Experts of a small language model: 505M tokens.
Below are experts of layer 4 (counted from 0) of a mixture-of-experts language model. Rows are named router (the router's row for the expert), down (a neuron's output weights, with its number) and show model dimensions 64-127. Each number is 200 + 20 x the weight over its row's rms, rounded and kept within 0 to 999.
Before each expert's rows: a language model's description of what the expert responds to; "comes before" lists some tokens at least twice as common just after its tokens as in all text. This comes from a sample of Wikipedia text that the model never trained on. Tokens count by the router's weight.

# expert 16
What it handles: Punctuation and headings
comes before: "\n", " The", "The", "==", " He", " In"
router,201,229,209,222,222,199,192,191,232,187,221,193,216,210,185,177,203,187,168,227,201,200,195,181,180,176,179,189,209,188,200,214,187,238,205,209,231,179,174,177,214,167,227,214,168,246,189,213,195,208,175,226,179,210,214,163,190,199,197,183,199,199,194,197
down2,198,200,192,235,168,147,194,172,170,224,226,205,225,189,212,220,199,189,221,202,187,191,190,223,239,194,175,192,195,187,212,183,169,182,153,187,206,193,207,202,185,231,200,206,191,174,187,219,205,193,205,192,207,206,186,195,179,210,211,184,223,186,209,191
down3,209,204,217,211,200,198,214,188,172,205,208,198,202,209,164,192,203,188,173,165,208,185,161,213,232,211,236,209,191,219,191,212,200,218,186,162,205,209,219,216,208,203,207,201,173,197,197,181,161,186,187,197,224,192,238,198,169,218,176,216,197,218,212,192
down4,225,190,203,216,199,197,158,163,231,205,232,219,223,218,191,202,194,210,229,174,192,219,181,213,192,215,141,186,203,212,216,238,208,236,215,207,193,198,180,197,196,176,194,197,186,207,197,210,194,152,216,208,192,196,201,198,203,161,171,212,187,198,206,202
down5,200,238,206,236,188,234,205,208,219,200,165,195,169,170,194,176,204,209,193,175,192,184,187,181,182,204,207,190,196,240,199,228,183,208,210,185,187,189,171,206,170,192,211,185,197,213,214,201,171,228,187,180,184,237,201,234,205,192,214,176,197,180,203,228
down6,227,245,205,214,171,209,187,213,221,204,211,213,235,259,196,183,189,241,196,228,217,203,204,214,235,235,167,177,219,205,220,189,228,191,193,204,225,213,202,218,210,224,220,180,220,202,186,185,186,244,196,210,197,213,202,203,214,220,180,199,234,199,184,189
down7,187,190,206,171,186,195,228,196,215,196,179,208,171,183,193,182,185,208,187,197,225,188,243,205,187,200,198,208,217,242,216,195,188,187,234,203,199,224,190,209,159,192,202,216,222,211,204,214,188,228,194,194,194,191,178,179,184,205,219,222,195,180,232,176
down8,198,182,194,209,205,201,163,190,186,211,205,209,226,228,160,190,214,208,197,228,185,215,174,205,209,209,200,203,199,228,211,164,210,217,170,209,184,222,220,203,198,185,205,234,240,185,227,221,191,233,211,197,221,165,205,212,172,214,187,224,188,205,224,200

# expert 15
What it handles: Colons and list digits
comes before: "0", "5", "3", ":", "4", "6"
router,210,212,208,201,202,221,173,227,224,221,205,218,235,181,238,224,186,190,199,225,197,208,197,219,177,161,186,200,222,173,189,239,223,225,176,204,239,204,182,232,201,214,207,166,192,207,208,185,178,218,185,209,197,231,216,229,201,193,172,212,191,179,174,229
down2,216,218,178,192,232,193,190,164,236,211,193,202,208,210,208,228,179,177,190,181,169,143,213,216,182,209,233,203,196,178,178,231,207,197,184,189,229,208,213,223,204,201,204,209,192,204,203,189,256,197,166,187,178,190,211,193,183,186,233,231,215,215,197,208
down3,166,217,195,192,228,221,179,177,184,188,180,205,200,206,241,231,178,194,174,200,214,234,236,211,198,181,233,199,210,176,197,202,216,165,205,181,214,249,218,163,178,182,178,199,196,221,212,207,182,195,196,242,222,178,225,241,186,219,200,223,217,206,189,233
down4,230,188,183,184,206,208,220,224,208,176,211,193,211,149,196,212,190,211,194,227,201,206,228,214,194,196,221,221,209,234,211,185,222,158,194,228,205,176,217,196,224,228,222,190,194,183,225,183,178,198,175,199,202,227,176,200,202,170,190,217,209,204,210,166
down5,191,178,179,173,185,166,181,223,257,194,218,207,173,237,185,208,180,209,205,179,197,188,173,157,217,231,231,170,198,184,231,211,239,198,201,183,176,194,198,192,191,172,173,196,205,188,196,169,200,215,182,150,207,178,223,223,212,202,170,176,173,215,169,202
down6,221,194,181,221,205,234,215,213,224,227,240,188,198,196,235,223,209,216,180,207,222,223,187,202,164,188,186,211,163,205,210,207,248,182,193,236,169,175,196,209,195,200,168,160,211,213,183,203,220,167,206,195,242,229,190,205,204,188,185,248,208,206,188,220
down7,231,179,221,183,231,190,177,207,174,207,222,184,208,178,221,224,201,229,167,181,208,202,237,205,190,205,194,205,187,215,198,198,196,195,192,213,189,199,208,194,176,218,146,215,228,221,200,207,222,195,209,187,176,177,189,211,191,200,191,173,209,214,199,203
down8,160,201,181,172,197,180,183,188,182,204,198,230,225,185,183,204,165,212,157,163,212,172,191,196,207,190,202,192,242,183,204,208,190,187,233,179,218,204,222,198,224,202,237,216,238,222,206,189,191,216,175,206,182,203,202,190,223,197,176,155,214,201,178,196

# expert 18
What it handles: Mid-word pieces and digits
comes before: "0", "%", "ed", "ing", "ation", "5"
router,215,202,205,179,226,173,198,228,219,217,176,232,186,205,219,217,214,202,219,183,223,164,199,171,241,213,210,186,226,198,204,226,193,182,200,212,213,204,209,201,186,204,179,160,221,194,178,218,194,203,236,179,213,196,221,203,197,195,207,206,207,185,228,166
down0,192,239,239,188,211,226,218,205,194,199,224,198,160,194,210,182,230,192,192,178,218,159,195,203,183,194,238,195,229,198,226,198,195,181,230,213,167,174,179,195,195,210,175,222,201,194,194,179,198,178,207,253,212,211,214,182,188,221,194,195,229,226,194,175
down1,175,213,215,192,185,226,181,183,212,175,173,209,204,194,207,198,209,198,197,224,206,149,231,163,216,188,216,194,192,182,207,196,194,196,199,184,216,167,183,213,184,183,223,205,180,159,222,204,196,186,206,249,192,235,190,206,205,201,213,192,184,169,214,193
down2,177,219,199,185,196,215,186,193,229,186,227,207,212,176,180,201,189,171,181,175,221,185,171,182,226,214,181,200,201,197,169,186,184,219,178,194,213,193,195,201,208,206,234,199,197,162,217,199,194,205,211,196,204,219,215,196,180,235,194,207,216,183,184,226
down3,211,138,233,204,219,205,210,228,203,231,188,205,229,182,210,196,154,215,243,191,177,183,204,230,229,177,193,224,186,203,165,213,175,180,174,188,228,207,208,218,203,190,184,212,186,195,211,186,181,216,204,215,232,185,191,180,210,204,189,221,202,173,187,231
down4,207,188,181,202,204,210,208,198,195,235,216,202,186,200,192,200,205,211,190,191,181,157,203,204,142,195,162,196,165,197,169,205,198,226,190,198,209,211,179,209,216,210,187,199,154,179,221,186,204,174,186,191,197,180,177,205,207,199,209,202,229,207,187,197
down5,173,214,210,199,155,187,202,193,176,199,200,184,209,231,209,184,209,182,193,233,218,213,238,250,173,175,209,198,200,236,197,200,194,218,170,208,176,180,176,213,172,216,216,200,170,224,191,207,218,196,169,224,186,191,179,212,200,236,191,214,194,161,184,202
down6,162,158,179,198,218,174,217,203,190,184,190,176,214,214,222,176,201,208,186,174,222,184,184,234,221,202,194,193,239,192,185,184,232,179,193,183,198,223,222,212,216,226,194,169,170,196,213,186,214,204,204,198,230,196,200,212,219,190,197,147,187,206,216,213

# expert 7
What it handles: Infobox field labels
comes before: ":", "-", "0", "=", " •", " List"
router,212,230,164,220,228,197,172,171,158,206,225,190,224,215,218,178,198,205,192,192,174,185,188,180,177,209,233,208,205,190,190,215,210,172,195,214,226,210,200,183,233,181,168,217,218,206,208,169,216,207,215,211,189,211,217,213,194,198,206,215,179,198,212,221
down2,197,198,217,195,201,236,214,174,183,197,223,248,215,183,211,215,225,173,214,196,207,158,256,180,201,233,216,174,210,183,223,229,212,201,204,195,167,182,196,217,209,190,228,220,177,170,169,154,191,208,191,189,228,210,210,181,211,229,222,172,199,183,185,173
down3,185,226,195,204,200,148,205,246,218,213,197,216,187,155,185,211,214,195,230,197,216,200,233,232,193,208,226,228,164,186,191,189,190,210,183,178,231,215,159,216,208,221,187,174,205,230,224,209,175,214,220,188,214,206,181,220,184,172,163,193,205,164,201,197
down4,197,197,191,184,152,222,182,215,194,196,187,213,215,195,193,186,193,218,209,174,217,197,207,163,179,175,221,197,199,184,195,240,209,158,211,207,194,210,238,177,180,202,215,183,251,171,198,218,189,217,183,187,171,176,202,228,193,195,193,220,171,210,229,162
down5,262,236,206,191,183,172,173,197,212,167,210,223,211,197,230,180,212,210,218,197,238,201,231,192,175,190,161,163,219,210,185,182,211,179,197,226,206,231,158,180,196,208,203,199,186,202,165,205,178,212,224,222,195,200,206,152,195,181,195,203,224,162,220,170
down6,191,199,201,192,176,173,204,196,189,216,167,209,160,186,231,186,217,211,198,173,201,197,194,191,236,189,213,187,190,197,193,216,192,186,161,213,195,208,222,177,207,256,177,225,205,190,194,206,226,189,202,225,206,202,184,202,216,170,225,204,222,181,177,240
down7,202,216,210,224,210,188,202,222,177,223,166,181,195,219,188,210,235,201,237,176,217,181,200,186,189,170,172,205,202,209,184,232,210,222,221,210,202,220,182,207,207,215,211,204,181,205,204,184,198,206,210,167,187,199,233,213,198,221,232,202,207,197,215,186
down8,225,202,178,234,186,204,222,237,195,202,221,226,173,174,213,179,191,227,161,205,208,197,222,206,227,187,206,209,229,213,208,185,204,234,204,241,180,222,215,207,204,206,225,223,182,216,242,218,248,205,203,194,205,195,198,235,195,229,229,248,197,221,171,199

# expert 6
What it handles: Closing parentheses, units, percents
comes before: " |", "\n", ")", " (", ";", "."
router,194,170,218,249,207,195,209,215,194,189,172,179,208,198,203,228,227,196,212,185,186,166,196,201,231,172,194,196,208,208,147,189,210,204,219,229,216,228,218,179,189,207,201,201,208,165,190,189,192,200,202,186,164,157,221,207,191,179,156,180,185,178,208,197
down2,196,207,165,181,197,194,185,204,202,200,184,231,177,207,239,193,181,193,220,190,207,195,224,183,180,177,188,197,192,161,188,214,192,190,192,228,172,200,219,223,215,255,224,190,187,164,242,205,213,224,198,202,208,185,203,182,195,239,196,184,249,237,227,201
down3,213,179,214,183,178,207,166,219,224,206,180,195,164,199,178,175,194,187,187,206,199,232,183,162,200,200,188,194,209,234,217,209,205,162,208,205,179,176,194,220,195,187,178,188,179,193,201,255,202,200,190,204,218,190,198,179,186,212,206,189,258,198,203,229
down4,179,226,196,197,249,196,219,171,219,201,227,222,159,193,202,227,183,205,163,205,184,172,223,214,165,175,226,199,194,193,211,159,181,208,217,201,188,191,167,212,155,175,194,235,218,203,232,212,197,187,178,221,221,186,188,210,196,212,183,184,185,192,203,218
down5,208,172,187,237,209,214,235,194,183,221,192,208,202,205,201,175,186,207,223,229,231,210,151,198,177,182,213,206,195,208,209,188,215,192,198,202,198,233,215,188,193,244,186,202,172,232,190,186,160,195,171,178,214,205,197,235,200,224,203,231,216,182,202,155
down6,175,185,192,229,248,190,197,202,195,194,188,175,195,202,215,215,218,188,191,223,180,178,188,204,189,210,157,206,178,219,198,202,225,219,203,216,230,198,183,232,198,229,226,196,227,208,213,194,205,198,231,210,184,188,218,236,175,216,183,242,197,177,209,181
down7,205,165,216,196,185,193,199,210,212,210,206,193,195,200,220,203,216,195,220,209,217,199,190,178,214,184,195,210,198,196,219,204,242,227,192,241,205,188,204,184,215,233,200,194,184,178,206,206,197,199,229,177,182,153,209,195,170,192,200,207,205,190,184,222
down8,183,142,212,189,204,181,203,188,229,174,190,227,254,155,205,235,230,196,225,194,188,205,196,188,208,196,216,230,201,160,210,235,180,210,189,167,216,206,179,192,221,225,194,186,197,200,201,195,191,194,233,204,207,160,161,185,188,164,176,214,223,165,178,177

# expert 17
What it handles: Line breaks and headings
comes before: "|", "-", "\n", "==", "===", "   "
router,233,211,196,197,189,180,181,225,209,234,183,167,199,193,236,201,194,219,241,184,189,184,220,189,183,197,180,241,227,195,169,197,224,174,195,156,206,231,194,188,204,228,180,210,168,208,179,172,176,209,212,191,209,211,222,231,204,228,213,195,197,186,178,203
down2,213,199,189,215,224,201,198,234,161,213,215,185,226,202,217,211,211,217,187,186,182,201,199,175,216,202,206,154,225,177,238,212,202,180,210,190,217,190,212,207,202,193,208,176,197,160,190,166,218,235,216,181,190,203,190,195,202,206,210,179,168,236,187,215
down3,172,196,181,221,174,233,208,192,177,203,186,206,199,231,227,165,185,179,158,196,229,189,178,199,213,228,192,199,194,202,230,187,180,198,186,227,174,193,186,229,191,209,181,227,200,175,154,187,220,167,177,232,200,189,204,221,219,165,203,202,228,217,186,232
down4,197,266,206,218,191,229,189,182,202,199,220,226,169,198,204,209,214,221,183,201,188,198,184,143,183,210,190,230,213,173,194,206,164,220,183,215,204,235,180,181,203,185,171,209,177,224,185,199,226,219,253,202,208,202,212,224,202,198,185,205,196,190,173,216
down5,202,191,186,194,204,203,182,192,212,191,175,162,206,200,190,190,185,167,236,217,172,229,197,193,173,193,189,214,226,201,197,204,182,212,178,202,219,195,176,210,220,239,209,175,177,189,166,177,234,212,164,189,237,220,203,174,167,200,196,179,179,191,166,193
down6,182,216,200,232,180,202,213,179,165,187,195,216,198,215,231,166,221,204,210,216,205,207,171,155,238,151,184,206,185,208,199,172,203,189,181,182,216,171,177,184,185,213,215,210,179,207,211,173,189,177,179,192,214,227,176,222,190,190,257,198,177,189,206,204
down7,148,190,184,202,183,252,204,191,201,206,182,185,183,201,233,171,193,231,217,197,231,221,206,193,158,179,209,170,189,186,227,191,182,239,238,180,238,210,192,192,200,185,183,192,192,191,218,206,210,210,228,211,205,213,211,171,179,200,170,228,172,201,184,252
down8,186,188,202,186,209,186,200,160,219,203,201,216,204,199,209,195,201,182,163,205,239,211,158,174,241,228,174,223,193,244,208,206,202,206,179,193,216,186,210,212,232,147,163,174,205,217,196,226,224,207,222,216,212,210,177,198,235,212,195,201,205,186,209,179

# expert 29
What it handles: Year and number digits
comes before: "0", "9", "8", "7", "1", "6"
router,193,156,177,202,204,182,168,184,196,172,205,228,189,205,208,213,226,208,219,247,181,215,198,179,209,228,228,191,228,188,206,216,180,218,206,201,208,222,198,224,185,173,203,195,204,206,249,190,184,223,181,169,193,198,196,188,218,186,211,182,199,185,179,202
down2,205,246,188,165,219,201,212,203,156,194,219,213,198,216,193,197,194,202,231,195,217,203,201,231,208,251,193,191,173,187,197,176,203,187,171,189,206,205,204,211,216,196,209,189,187,165,207,208,176,184,198,175,206,205,193,181,172,213,244,204,208,202,216,224
down3,177,198,185,214,228,171,211,199,209,210,223,220,212,225,193,203,199,230,169,167,182,168,227,225,210,153,233,216,201,241,241,206,161,216,167,168,167,220,199,177,211,215,234,215,183,210,193,183,219,208,211,215,166,234,160,184,191,218,203,186,192,203,183,151
down4,180,212,191,210,212,232,178,230,183,243,196,177,192,219,189,192,219,195,177,221,207,196,211,226,211,203,216,211,212,210,164,188,228,199,215,196,218,186,189,245,193,193,185,192,193,212,200,192,199,193,172,225,233,187,200,206,209,192,239,204,229,211,187,185
down5,216,219,161,187,202,195,213,164,182,165,208,205,201,178,164,207,169,184,228,208,194,205,207,187,181,218,201,196,224,209,234,164,178,228,172,216,214,200,200,184,196,146,188,192,205,190,200,207,180,187,178,216,221,185,207,196,208,195,177,233,206,236,239,179
down6,210,219,185,210,198,227,217,193,181,211,172,188,203,192,194,206,207,165,193,169,194,227,201,215,183,230,214,193,228,214,213,201,219,196,179,212,216,210,179,181,208,216,173,227,202,217,188,196,202,166,202,176,205,232,172,208,207,211,183,222,213,204,200,233
down7,188,211,181,210,218,163,179,250,172,200,186,184,200,176,230,233,165,205,178,188,204,191,215,198,232,210,196,218,192,244,185,204,182,209,186,178,214,213,198,187,190,181,206,201,231,184,189,205,223,211,216,182,186,159,187,214,206,194,211,230,186,172,185,173
down8,166,206,207,216,204,224,190,203,193,176,213,201,205,206,166,172,219,187,176,169,242,184,196,189,183,212,182,172,171,172,229,206,188,243,200,204,179,189,206,187,185,244,209,193,228,213,201,211,192,206,217,206,183,211,205,191,208,192,213,202,209,213,247,194

# expert 27
What it handles: Table abbreviations and numbers
comes before: " |", ")", ";", "–", "}", "_{"
router,194,209,215,265,236,224,213,187,210,204,178,212,174,190,215,200,228,198,214,170,206,172,187,218,211,202,199,188,211,211,211,202,219,206,190,229,190,201,212,212,187,220,206,217,244,163,219,204,215,181,196,186,209,190,187,201,210,162,179,194,179,179,210,185
down0,211,193,195,186,144,164,169,233,155,206,192,184,231,225,203,191,218,187,201,236,187,204,193,224,205,219,201,198,224,202,169,249,177,188,200,193,186,180,205,212,227,217,202,220,209,224,184,203,209,205,216,191,203,195,191,233,216,179,198,174,208,195,190,191
down1,199,209,211,224,245,226,208,161,237,206,214,174,219,222,189,218,177,195,173,183,182,174,180,229,183,157,228,203,188,181,191,202,200,201,195,215,222,217,227,187,173,211,188,172,209,235,256,187,219,185,199,181,176,196,212,214,212,179,204,204,198,173,179,173
down2,192,183,237,184,226,185,204,207,167,195,214,189,177,189,255,191,162,193,194,210,136,206,202,198,201,213,219,185,201,204,195,160,242,202,194,221,214,199,204,218,196,204,205,177,228,160,206,206,210,174,212,184,161,257,197,211,177,177,181,199,224,201,191,166
down3,205,193,192,245,220,199,208,229,179,208,195,216,196,224,178,208,196,202,204,233,213,180,226,231,201,169,210,211,179,196,201,209,198,224,157,223,191,196,200,203,217,194,209,229,190,143,166,197,216,200,165,213,157,201,199,189,212,227,169,190,213,213,214,201
down4,179,198,209,186,172,229,191,178,212,211,214,204,232,199,202,200,181,179,170,212,221,175,219,180,184,221,226,226,181,211,188,180,171,188,200,205,205,214,190,206,234,189,191,208,171,189,185,226,242,193,226,203,232,203,141,215,179,173,250,202,204,201,181,204
down5,200,181,187,218,185,206,179,230,202,218,196,202,183,231,163,173,216,200,204,218,216,188,180,201,199,196,192,209,194,234,210,218,172,195,181,195,181,203,196,168,204,204,209,200,172,188,193,200,217,202,209,194,233,211,227,192,204,233,215,184,219,201,185,202
down6,205,203,170,159,233,180,214,196,208,212,228,203,223,182,174,182,197,206,205,200,221,182,209,184,205,213,206,178,228,196,220,186,181,188,209,176,198,195,191,199,181,194,212,198,168,213,238,168,215,191,170,195,222,219,188,192,219,206,149,208,200,202,189,208

# expert 30
What it handles: Hyphens, dashes, symbols
comes before: "1", "2", "3", "0", "4", "5"
router,235,229,182,206,194,189,190,225,235,217,209,239,211,238,217,184,197,190,182,206,199,195,220,210,242,213,182,208,204,187,190,171,187,192,199,193,199,163,176,190,224,197,190,207,242,168,197,192,192,227,181,232,233,227,177,205,217,226,233,217,196,188,196,173
down0,212,212,216,171,167,249,237,210,201,204,179,194,176,206,214,177,162,207,210,183,220,211,191,170,199,206,198,225,185,220,201,199,210,214,179,223,234,187,182,157,234,196,198,197,204,194,190,166,159,211,193,183,186,180,197,174,222,209,205,219,212,210,193,226
down1,206,171,202,183,196,181,216,232,191,246,199,212,187,231,223,168,209,183,215,221,212,136,164,204,227,203,203,186,191,202,200,186,172,202,185,194,165,204,166,184,239,184,213,161,172,212,173,174,210,214,204,226,225,174,202,215,204,187,220,217,228,233,181,172
down2,184,176,223,198,165,203,188,182,203,173,201,216,200,203,201,233,210,204,189,207,206,229,211,135,173,213,216,195,179,189,159,236,165,228,190,203,228,194,228,203,200,243,217,204,197,210,200,203,189,193,210,186,182,215,200,207,198,209,224,190,227,203,199,210
down3,226,186,228,178,213,229,215,209,186,162,185,198,192,171,205,187,220,188,230,225,215,198,200,173,194,224,201,186,187,201,205,221,202,188,185,204,214,212,195,174,215,194,240,173,214,203,231,166,191,236,229,200,217,190,193,207,207,166,233,206,182,208,189,228
down4,216,204,189,211,184,188,202,170,203,210,207,207,193,201,171,164,222,208,204,211,189,207,232,217,202,216,180,210,230,204,226,179,248,199,196,196,176,190,173,206,229,180,190,213,206,198,211,201,170,180,192,185,225,231,201,191,184,183,271,201,166,216,220,188
down5,207,223,217,209,187,191,212,200,188,232,202,236,190,161,217,223,179,184,200,202,213,246,214,210,190,219,207,218,230,193,219,198,184,211,206,211,189,218,201,224,207,231,181,238,206,203,241,212,166,210,216,216,197,216,219,202,200,211,153,227,212,219,211,180
down6,226,194,197,180,155,182,228,210,227,189,177,213,208,218,164,198,170,171,213,205,184,194,210,204,191,214,235,208,188,172,206,211,199,154,227,189,222,170,200,229,217,253,217,223,178,214,178,182,223,177,188,227,231,187,199,167,179,191,210,191,159,227,172,244

# expert 24
What it handles: Possessives and pronouns
comes before: "s", "'", " was", " is", " first", " own"
router,164,184,162,190,200,178,207,218,180,138,157,245,184,193,210,219,241,200,216,194,208,196,185,212,190,220,203,239,215,207,198,214,206,188,186,203,226,179,168,222,175,214,195,244,169,174,223,203,191,218,220,216,175,190,198,203,198,201,190,216,210,175,183,224
down2,218,207,193,179,204,178,181,187,214,224,194,208,164,173,208,233,144,221,171,196,197,193,218,224,194,219,200,193,221,192,197,238,182,217,197,189,191,172,194,194,157,178,191,211,218,198,151,180,205,159,189,207,182,209,217,239,180,213,185,185,152,158,218,231
down3,203,239,195,234,239,199,212,202,200,168,196,198,218,210,175,180,214,189,230,218,185,206,195,245,210,206,218,227,207,195,189,236,199,218,182,179,211,206,202,154,216,177,190,189,184,206,201,213,186,208,227,192,203,205,211,195,227,205,194,207,198,196,173,198
down4,219,188,225,188,190,187,216,171,207,212,209,224,214,206,213,206,214,209,212,155,184,184,231,167,189,213,173,186,192,191,209,190,195,216,181,197,204,217,218,181,209,196,204,228,230,222,190,217,193,194,211,198,224,201,209,200,207,182,154,183,206,223,192,216
down5,202,195,202,200,211,206,171,162,206,212,210,209,190,193,226,191,217,197,188,214,171,192,194,196,170,198,205,177,212,180,197,156,201,172,221,202,204,191,182,222,213,175,214,188,190,197,198,196,221,200,164,209,196,171,234,192,175,197,185,206,178,180,181,192
down6,221,206,180,233,191,209,175,197,176,181,210,211,178,207,197,202,194,207,210,245,184,201,202,198,183,184,183,197,202,201,186,208,165,217,211,132,216,222,183,213,207,207,188,200,176,155,201,222,225,161,228,190,204,220,206,233,207,227,201,215,202,187,197,194
down7,239,211,231,168,195,169,206,215,231,181,194,204,178,183,202,200,210,232,188,194,174,166,195,144,205,155,238,183,227,222,198,186,174,214,214,209,234,208,219,192,199,217,214,163,209,186,142,158,221,257,226,194,192,213,175,150,162,214,215,197,197,202,191,196
down8,202,186,207,203,244,207,214,230,203,177,157,209,173,210,213,248,170,175,211,196,203,208,200,164,186,172,169,191,163,190,237,218,181,224,219,228,206,182,205,218,218,210,198,174,215,201,176,194,208,209,212,201,197,182,202,184,165,193,186,202,194,175,200,210

# expert 19
What it handles: Table numbers and adjectives
comes before: " |", "0", "7", "6", "4", "8"
router,173,203,199,179,157,236,219,154,193,204,200,189,222,197,191,210,225,222,192,204,192,212,215,234,221,210,198,226,207,193,188,187,190,232,175,209,193,212,168,210,182,201,176,229,184,182,203,224,185,215,215,175,210,215,195,181,233,215,194,225,188,177,189,229
down0,184,192,201,215,184,169,190,203,199,231,203,195,224,201,203,207,160,207,193,205,165,189,197,177,165,196,202,219,202,224,187,223,230,243,189,157,241,199,222,235,222,214,206,231,203,180,210,195,206,196,214,158,198,189,221,220,193,226,194,218,188,214,235,204
down1,216,236,197,189,145,192,188,182,185,213,196,205,177,210,228,220,229,216,184,217,235,198,170,200,201,266,190,200,229,232,242,217,204,192,185,193,230,214,195,190,199,184,194,197,204,205,188,196,215,218,209,186,193,196,184,194,228,192,196,228,158,205,183,209
down2,208,184,219,198,220,181,222,193,203,174,252,191,201,190,177,200,184,173,185,221,228,238,173,196,203,245,195,180,206,183,191,197,201,194,200,217,214,210,217,201,225,188,226,220,190,231,183,212,180,202,199,185,158,165,241,192,188,201,206,184,178,218,205,181
down3,206,211,148,232,173,179,200,170,197,186,198,169,202,187,207,226,169,216,182,236,209,167,191,165,159,201,207,205,210,197,176,177,171,210,205,212,212,203,201,185,197,197,198,182,213,179,173,185,201,178,200,210,205,173,175,197,209,196,185,195,197,188,222,194
down4,194,192,220,176,183,210,190,202,208,208,238,228,199,206,194,190,169,205,169,189,229,229,213,213,210,221,176,179,190,178,226,203,202,218,220,180,184,235,169,189,198,211,210,201,195,219,213,214,230,205,193,194,213,165,192,208,195,223,228,194,223,216,211,184
down5,199,249,231,214,226,184,197,193,178,168,207,180,222,207,192,204,199,210,204,219,162,198,189,183,200,150,205,194,181,195,210,154,177,222,209,202,213,176,207,217,207,198,200,226,178,206,188,215,210,219,169,194,224,190,209,193,224,176,183,188,165,185,166,177
down6,202,199,181,201,194,208,199,174,180,174,165,189,193,193,193,205,205,196,186,190,194,196,196,230,164,193,219,182,199,186,185,213,156,200,201,197,165,225,185,182,205,160,174,208,174,224,220,193,190,187,210,200,210,215,171,212,200,203,198,222,239,206,203,198

# expert 14
What it handles: Dates in tables
comes before: " |", " ", "–", ".", ")", ":"
router,172,218,179,203,190,198,205,195,194,173,220,207,183,206,213,231,183,200,241,167,190,208,220,206,181,213,169,162,168,220,162,179,232,206,195,198,204,253,204,187,207,199,183,210,206,176,203,207,216,212,198,166,194,228,204,238,167,209,151,167,201,173,197,215
down2,193,220,202,189,179,185,188,196,208,222,200,212,213,201,237,174,192,187,192,186,213,193,221,244,203,203,204,182,196,206,186,176,182,188,215,236,201,197,174,235,223,187,202,214,195,204,226,197,191,191,206,218,183,181,221,220,240,211,240,171,225,186,201,225
down3,190,200,219,209,229,183,194,191,203,254,191,205,196,222,217,187,186,208,218,199,191,154,203,201,195,188,212,200,200,206,172,197,186,201,178,221,203,214,168,211,180,214,183,211,154,174,230,177,229,188,163,163,206,181,199,224,205,206,181,183,148,206,191,209
down4,211,188,148,180,184,227,219,217,206,204,186,194,198,232,186,206,175,210,167,163,205,186,212,169,223,202,175,224,181,241,187,186,231,241,195,223,229,200,196,182,203,203,198,178,204,174,205,224,205,185,191,200,187,193,193,180,195,218,205,179,197,209,234,226
down5,197,193,181,153,222,208,215,196,185,189,203,178,203,238,195,201,172,222,219,201,223,196,212,209,227,193,204,179,179,231,203,162,198,215,211,195,190,210,216,188,203,199,194,204,207,156,196,194,220,199,179,189,214,201,217,196,253,221,223,203,198,208,199,228
down6,169,120,211,192,196,172,189,180,201,190,213,204,198,180,209,206,190,194,199,192,196,164,216,195,215,177,190,199,195,202,203,153,192,193,207,178,220,218,203,202,187,247,209,199,207,176,230,216,226,195,181,227,213,180,200,194,199,210,215,208,177,188,206,203
down7,189,166,209,174,202,188,195,185,205,226,227,207,175,223,198,206,169,185,199,190,191,169,193,188,222,198,202,185,199,189,210,179,162,196,203,185,175,213,259,170,199,200,209,238,210,189,174,188,211,188,206,208,174,219,222,209,187,201,209,194,195,191,209,194
down8,236,197,200,165,221,173,240,188,213,217,221,218,226,199,196,218,217,163,191,219,229,211,189,213,195,210,186,198,210,226,191,237,186,197,186,210,189,184,182,213,197,231,237,189,219,200,167,128,188,211,199,225,197,163,208,215,211,212,235,220,180,199,163,209